Experts of a small language model: a sigmoid router.
Below are experts of layer 4 (counted from 0) of a mixture-of-experts language model. Rows are named router (the router's row for the expert), up (a neuron's input weights, with its number) and show model dimensions 128-191. Each number is 200 + 30 x the weight over its row's rms, rounded and kept within 0 to 999.
After each expert's rows: "comes after" lists some tokens at least twice as common just before its tokens as in all text. This comes from a sample of Wikipedia text that the model never trained on. Tokens count by the router's weight.

# expert 13
router,212,183,239,188,194,200,166,150,271,224,199,157,167,128,234,191,192,173,213,148,218,135,145,225,208,236,215,187,183,170,278,178,200,129,181,177,223,208,228,232,196,196,158,212,217,190,215,171,230,170,224,230,191,157,186,217,171,178,231,226,162,182,243,204
up0,172,165,204,215,197,241,241,196,141,181,191,200,201,201,176,194,184,185,188,152,240,179,255,189,148,163,234,223,240,252,190,178,245,149,191,250,209,235,197,271,217,188,251,216,191,190,250,236,214,168,195,213,205,246,198,201,194,208,185,210,257,176,210,218
up1,237,184,232,210,242,199,239,211,266,216,273,213,207,178,130,186,190,202,224,210,193,250,227,197,184,200,154,237,103,144,184,178,217,214,186,238,203,201,217,139,248,178,165,177,181,226,145,191,177,237,234,152,209,165,160,184,198,209,185,230,224,217,193,207
up2,162,163,194,209,157,197,205,188,189,201,182,246,220,199,196,221,184,176,177,152,175,191,215,173,214,234,204,230,222,193,196,166,218,186,228,235,221,228,170,156,183,193,200,210,164,182,237,175,234,187,221,183,177,253,219,163,216,191,217,259,150,216,268,214
up3,204,225,218,268,202,165,300,269,176,207,176,193,232,196,199,169,230,205,208,246,247,181,184,122,184,169,209,249,271,218,193,192,250,192,190,157,187,206,200,178,215,190,164,146,150,183,184,214,197,143,214,204,220,223,193,203,187,180,176,161,181,183,183,192
up4,181,154,212,201,207,250,183,165,149,167,222,259,230,166,186,156,250,207,209,223,200,185,252,188,186,190,201,201,189,176,217,181,211,223,220,134,235,215,176,216,237,154,199,228,213,234,216,202,167,188,282,173,238,180,218,240,202,223,174,198,203,273,186,166
up5,235,230,204,177,283,226,172,206,178,232,223,221,184,217,198,213,166,188,171,238,145,188,249,207,234,195,222,223,220,217,179,212,230,211,154,192,212,161,198,218,177,205,177,235,175,169,237,197,178,164,173,194,213,228,215,148,197,173,223,165,224,238,225,235
up6,204,230,211,228,214,240,117,215,188,152,185,231,209,155,219,161,197,217,205,177,228,219,239,158,227,236,211,265,185,225,211,144,210,228,161,170,138,195,277,154,230,196,188,228,198,237,216,211,160,219,183,206,186,166,199,163,180,170,188,204,217,175,202,163
up7,202,198,178,247,189,208,209,189,193,173,211,260,249,205,185,220,228,186,218,131,198,208,233,212,220,191,202,242,199,162,230,192,206,201,209,192,123,235,221,271,209,172,182,295,170,254,252,180,175,214,183,172,216,187,206,198,168,205,155,216,212,172,155,220
up8,191,151,223,230,204,202,214,170,212,174,260,188,192,252,192,189,231,251,225,204,173,221,217,227,196,170,207,212,177,200,200,175,191,207,155,189,163,246,253,207,216,174,203,188,186,208,218,225,76,225,197,165,243,226,227,198,235,178,216,259,173,203,173,184
comes after: " ", "8", "5", "4", " re", "–"

# expert 4
router,204,175,241,163,177,186,184,148,257,220,213,157,168,148,221,177,166,193,199,153,221,111,182,226,205,240,221,184,182,178,258,184,171,134,185,183,224,218,214,218,178,247,169,203,214,181,227,198,214,179,210,226,188,176,182,221,162,168,225,214,170,170,215,186
up0,245,144,163,217,244,176,212,185,214,198,190,261,211,152,160,158,185,214,184,181,182,179,212,169,227,192,200,194,191,187,202,233,221,221,208,186,198,202,174,179,237,191,187,189,175,189,205,177,242,179,223,204,199,190,161,171,228,181,231,201,237,169,176,193
up1,251,207,178,214,190,207,198,227,186,241,210,203,233,171,219,198,233,240,255,187,241,165,219,216,161,204,159,214,186,219,163,194,216,209,206,250,199,215,182,169,244,177,224,158,211,178,230,237,190,278,184,186,178,241,199,144,222,171,220,189,221,262,211,205
up2,196,186,200,235,202,194,201,179,249,195,170,153,208,212,203,209,162,185,254,194,184,225,162,222,247,290,223,165,185,234,177,185,172,225,191,180,238,157,226,230,230,226,193,157,180,173,243,245,194,184,218,204,181,193,249,214,239,179,270,193,173,239,180,220
up3,246,241,165,237,210,180,221,207,168,165,220,230,190,231,224,164,188,222,161,200,222,214,174,176,192,162,174,175,207,185,254,217,187,159,171,229,189,191,207,209,203,233,202,182,191,191,234,182,261,193,186,206,184,177,226,197,241,269,208,148,229,173,201,181
up4,192,241,156,153,198,233,193,207,245,147,113,295,200,170,184,206,219,207,167,198,213,144,239,209,208,208,214,190,169,176,203,242,233,235,179,192,201,203,183,162,222,176,199,184,180,204,236,196,217,195,189,199,178,161,164,156,199,224,221,142,160,234,205,213
up5,182,192,198,206,232,182,203,182,215,210,171,219,223,180,220,189,189,242,223,256,243,203,202,224,195,175,179,206,235,185,170,224,188,206,185,168,173,185,143,206,220,179,176,202,171,262,218,173,214,199,155,181,269,210,228,206,240,256,179,215,209,219,178,149
up6,207,216,211,179,207,214,149,158,196,182,146,206,204,261,174,220,149,208,199,268,200,213,185,214,193,273,165,242,279,175,199,146,238,219,202,264,187,204,196,229,194,211,257,194,203,259,194,243,204,210,148,185,250,188,212,235,202,193,219,231,234,278,256,187
up7,233,185,202,183,197,266,198,175,194,209,211,235,151,191,208,262,194,241,243,180,197,210,142,190,209,215,222,232,202,193,232,227,212,195,230,157,173,183,186,149,196,224,213,209,178,178,256,242,196,155,155,202,234,236,197,224,208,164,215,184,202,221,212,188
up8,207,165,176,231,146,207,154,240,211,170,184,224,241,276,223,141,241,209,227,159,210,239,183,244,201,171,219,233,221,230,168,189,188,154,245,213,234,225,155,202,232,221,178,195,222,182,232,185,204,187,220,224,201,189,254,241,132,180,158,189,207,227,187,182
comes after: "2", "1", "0", "9", "3", "7"

# expert 1
router,233,188,201,198,230,172,189,228,236,208,218,205,191,194,225,202,193,176,198,165,231,167,171,227,153,216,243,173,176,213,248,185,173,165,196,175,194,207,203,262,199,219,182,202,203,152,241,206,199,242,204,201,184,204,188,170,202,193,228,199,174,178,224,236
up0,233,146,236,229,185,192,223,225,197,203,157,161,236,206,131,179,197,182,186,174,228,202,211,208,232,153,221,199,235,217,236,154,241,128,221,258,242,213,167,206,263,168,203,195,139,134,250,156,222,217,197,197,213,229,214,185,240,221,193,198,209,235,193,192
up1,195,145,164,196,218,247,187,204,171,236,199,251,176,189,206,225,219,233,196,253,196,184,177,233,188,170,226,221,219,163,202,223,230,153,158,159,169,173,217,234,164,182,222,216,200,207,287,150,161,235,243,152,116,134,199,186,192,186,184,190,175,184,206,207
up2,189,237,181,231,165,225,242,186,165,244,240,205,217,192,166,200,208,138,167,167,192,167,182,163,239,135,173,239,227,150,169,275,218,216,194,143,250,156,143,193,217,186,157,205,227,217,206,218,146,210,260,186,147,251,197,209,205,161,253,241,194,163,183,212
up3,201,238,193,174,207,245,230,205,173,219,163,200,251,165,183,174,185,196,172,194,161,193,170,211,181,242,203,199,162,186,170,225,205,151,172,176,170,205,282,189,254,203,208,262,164,173,234,217,201,204,205,204,162,181,203,186,225,199,161,234,220,206,178,183
up4,191,143,241,288,146,164,140,178,160,162,172,236,222,182,214,160,203,201,185,186,206,176,190,191,209,178,126,204,175,172,205,150,171,227,186,240,222,189,176,229,234,249,181,159,234,183,226,177,227,202,178,236,192,188,239,256,197,224,257,242,209,240,177,228
up5,139,164,182,180,212,193,225,241,177,260,184,182,199,186,166,154,220,210,176,135,155,227,158,246,181,206,204,211,175,204,200,215,152,192,202,214,240,205,163,235,162,192,206,191,255,187,141,235,209,187,179,188,149,191,191,190,183,201,209,227,223,243,176,179
up6,226,228,162,205,216,209,184,166,209,216,153,211,201,214,184,173,137,155,214,165,226,228,138,216,221,230,195,194,182,191,191,170,204,184,215,202,215,153,153,243,218,211,185,228,186,128,223,258,177,221,229,180,198,208,186,188,194,187,239,186,237,226,196,256
up7,189,220,161,188,208,255,178,215,272,204,179,161,174,177,170,177,239,199,208,167,225,176,215,248,212,207,165,215,226,177,151,150,190,221,195,247,194,182,197,178,148,208,162,210,209,205,210,211,154,222,232,172,225,183,202,199,233,214,186,191,180,197,210,252
up8,278,222,208,158,215,247,196,182,165,190,181,224,226,221,213,234,193,235,185,234,188,230,200,176,210,175,222,173,159,183,201,164,221,210,186,164,222,174,208,199,227,246,182,252,243,187,226,230,184,199,154,207,194,197,199,200,187,208,211,196,215,194,156,190
comes after: "\n", ".", " |", ")", "==", " ="

# expert 15
router,194,188,223,163,187,170,171,146,259,222,194,193,194,134,211,185,176,175,196,149,217,123,167,227,200,249,218,180,190,169,263,189,184,122,200,174,228,197,209,225,183,214,163,215,230,196,202,180,206,192,226,239,198,170,168,211,152,189,226,225,190,177,214,199
up0,211,183,168,194,196,245,232,233,162,200,208,230,146,173,204,191,214,178,188,267,186,195,232,215,171,214,171,155,244,161,246,189,230,202,195,211,174,185,171,213,163,161,201,119,195,184,157,218,217,215,258,170,237,197,220,188,200,175,205,220,198,159,205,207
up1,159,261,171,195,248,180,181,194,226,245,203,208,195,205,197,194,177,256,172,186,249,178,216,173,173,242,176,180,225,215,193,215,215,210,173,117,190,168,198,167,205,204,205,205,245,192,203,195,198,202,154,173,163,220,244,201,155,204,226,202,269,187,162,189
up2,240,224,193,139,197,198,209,213,170,179,227,211,231,162,227,247,231,182,159,142,265,159,199,192,178,196,186,177,209,181,235,198,213,268,169,185,158,191,225,201,208,188,201,225,160,247,212,227,215,176,234,212,211,203,229,129,233,198,204,258,239,174,223,205
up3,129,226,215,195,179,234,222,170,181,178,220,236,223,202,171,235,249,201,208,217,124,185,216,215,255,146,194,219,213,157,231,147,214,206,211,206,212,168,237,180,231,182,160,154,202,213,167,221,244,190,221,136,194,227,249,215,151,218,151,200,194,208,250,183
up4,187,240,244,207,228,174,246,198,239,246,130,188,206,150,229,140,201,223,214,217,225,180,194,157,208,218,218,193,228,217,217,164,154,257,222,183,204,255,158,184,228,213,205,217,132,175,194,224,226,202,173,177,239,236,238,182,212,224,186,154,173,292,145,227
up5,136,230,253,234,182,214,153,200,248,187,191,198,196,195,227,206,169,216,264,224,182,190,159,136,157,223,207,188,229,173,129,201,167,254,219,202,252,212,182,250,184,152,237,197,181,206,187,216,209,202,187,227,261,191,234,195,250,211,134,208,210,219,184,177
up6,215,241,247,147,237,196,218,211,168,252,202,233,228,144,202,226,203,222,203,166,153,256,272,156,201,205,236,273,212,155,202,168,183,211,166,178,264,172,167,232,243,193,220,202,194,196,175,187,208,208,150,167,240,141,214,215,187,169,204,154,188,194,170,216
up7,202,169,158,225,155,220,188,258,169,169,156,199,231,207,235,158,209,111,241,210,195,192,280,233,178,180,157,204,206,139,127,221,213,168,196,220,190,153,224,227,224,169,205,211,225,150,217,157,205,219,174,222,175,191,187,203,209,138,244,193,180,264,161,208
up8,209,209,213,191,211,201,247,230,220,235,196,211,220,154,217,179,194,207,208,228,210,209,212,183,174,200,175,199,221,190,228,220,191,201,133,216,214,186,195,210,208,186,195,155,241,157,138,150,202,200,137,250,193,214,230,162,184,172,214,225,205,201,193,250
comes after: " |", "0", ";", " January", " S", " —"

# expert 11
router,197,177,188,152,191,174,198,150,238,201,199,165,182,134,209,206,193,198,209,124,225,155,142,210,213,239,235,188,207,179,255,202,175,116,194,167,206,226,220,247,168,236,188,234,209,189,216,188,196,171,233,210,191,165,183,218,145,195,204,276,191,153,217,183
up0,208,201,148,238,186,186,167,217,195,153,183,212,195,217,202,121,247,215,196,183,211,221,217,224,208,234,213,149,202,178,182,194,203,194,210,128,196,177,174,198,199,243,218,219,165,256,221,216,217,214,231,159,225,179,216,168,217,231,233,241,247,238,191,180
up1,236,199,170,241,217,234,183,155,223,148,167,233,226,140,200,206,175,204,239,209,223,235,190,203,206,207,196,202,220,200,186,205,225,234,203,180,128,242,211,205,193,174,220,175,237,209,172,218,176,179,201,170,206,206,245,263,275,188,179,258,212,225,200,251
up2,199,219,193,223,164,217,213,190,223,208,173,178,158,198,188,219,229,254,245,234,195,267,167,235,140,201,153,219,228,253,194,204,171,174,207,253,217,189,147,236,166,236,120,227,169,201,165,159,236,183,242,225,236,184,205,203,218,187,175,165,229,136,226,290
up3,200,171,177,140,228,223,217,170,221,180,180,224,210,166,175,216,207,221,112,214,209,211,220,161,207,140,227,170,207,267,174,178,178,225,195,176,201,211,235,275,248,178,213,199,150,196,162,164,252,206,196,187,182,224,217,207,198,202,190,192,189,275,211,203
up4,166,184,196,198,207,208,199,193,202,203,188,172,211,169,184,191,192,256,248,218,206,198,200,187,174,203,237,222,150,173,232,165,169,178,191,176,206,139,226,285,228,176,190,177,236,174,178,165,189,212,225,151,220,235,213,181,178,241,177,181,183,240,243,182
up5,209,155,218,177,242,165,196,234,182,191,237,215,204,164,205,228,197,225,203,212,199,183,181,170,214,186,285,208,239,180,209,138,237,196,178,229,198,238,162,275,152,157,221,198,208,191,225,239,172,230,229,193,253,166,233,203,156,205,241,214,205,173,216,221
up6,224,187,182,200,228,241,194,188,212,226,163,192,205,201,211,197,282,198,203,210,182,196,189,203,219,216,221,158,200,228,159,220,183,216,245,190,194,207,184,195,199,194,199,199,188,230,242,206,167,242,178,196,202,192,186,197,226,241,157,215,209,198,242,193
up7,203,224,173,184,176,246,225,190,187,145,228,182,196,186,175,197,167,215,218,204,240,220,184,149,216,191,231,200,197,224,226,177,197,205,189,216,297,151,109,262,156,211,211,213,195,229,227,202,204,196,212,174,185,183,120,216,249,139,192,258,221,207,218,192
up8,183,229,183,205,195,208,214,265,165,210,152,260,202,209,212,189,226,178,150,208,207,199,164,248,198,223,221,189,213,204,204,180,158,254,194,241,189,218,205,216,187,152,193,151,198,217,178,251,182,228,229,173,208,261,217,158,206,189,182,173,209,211,223,162
comes after: "\n", "3", "|", "7", ")", "″"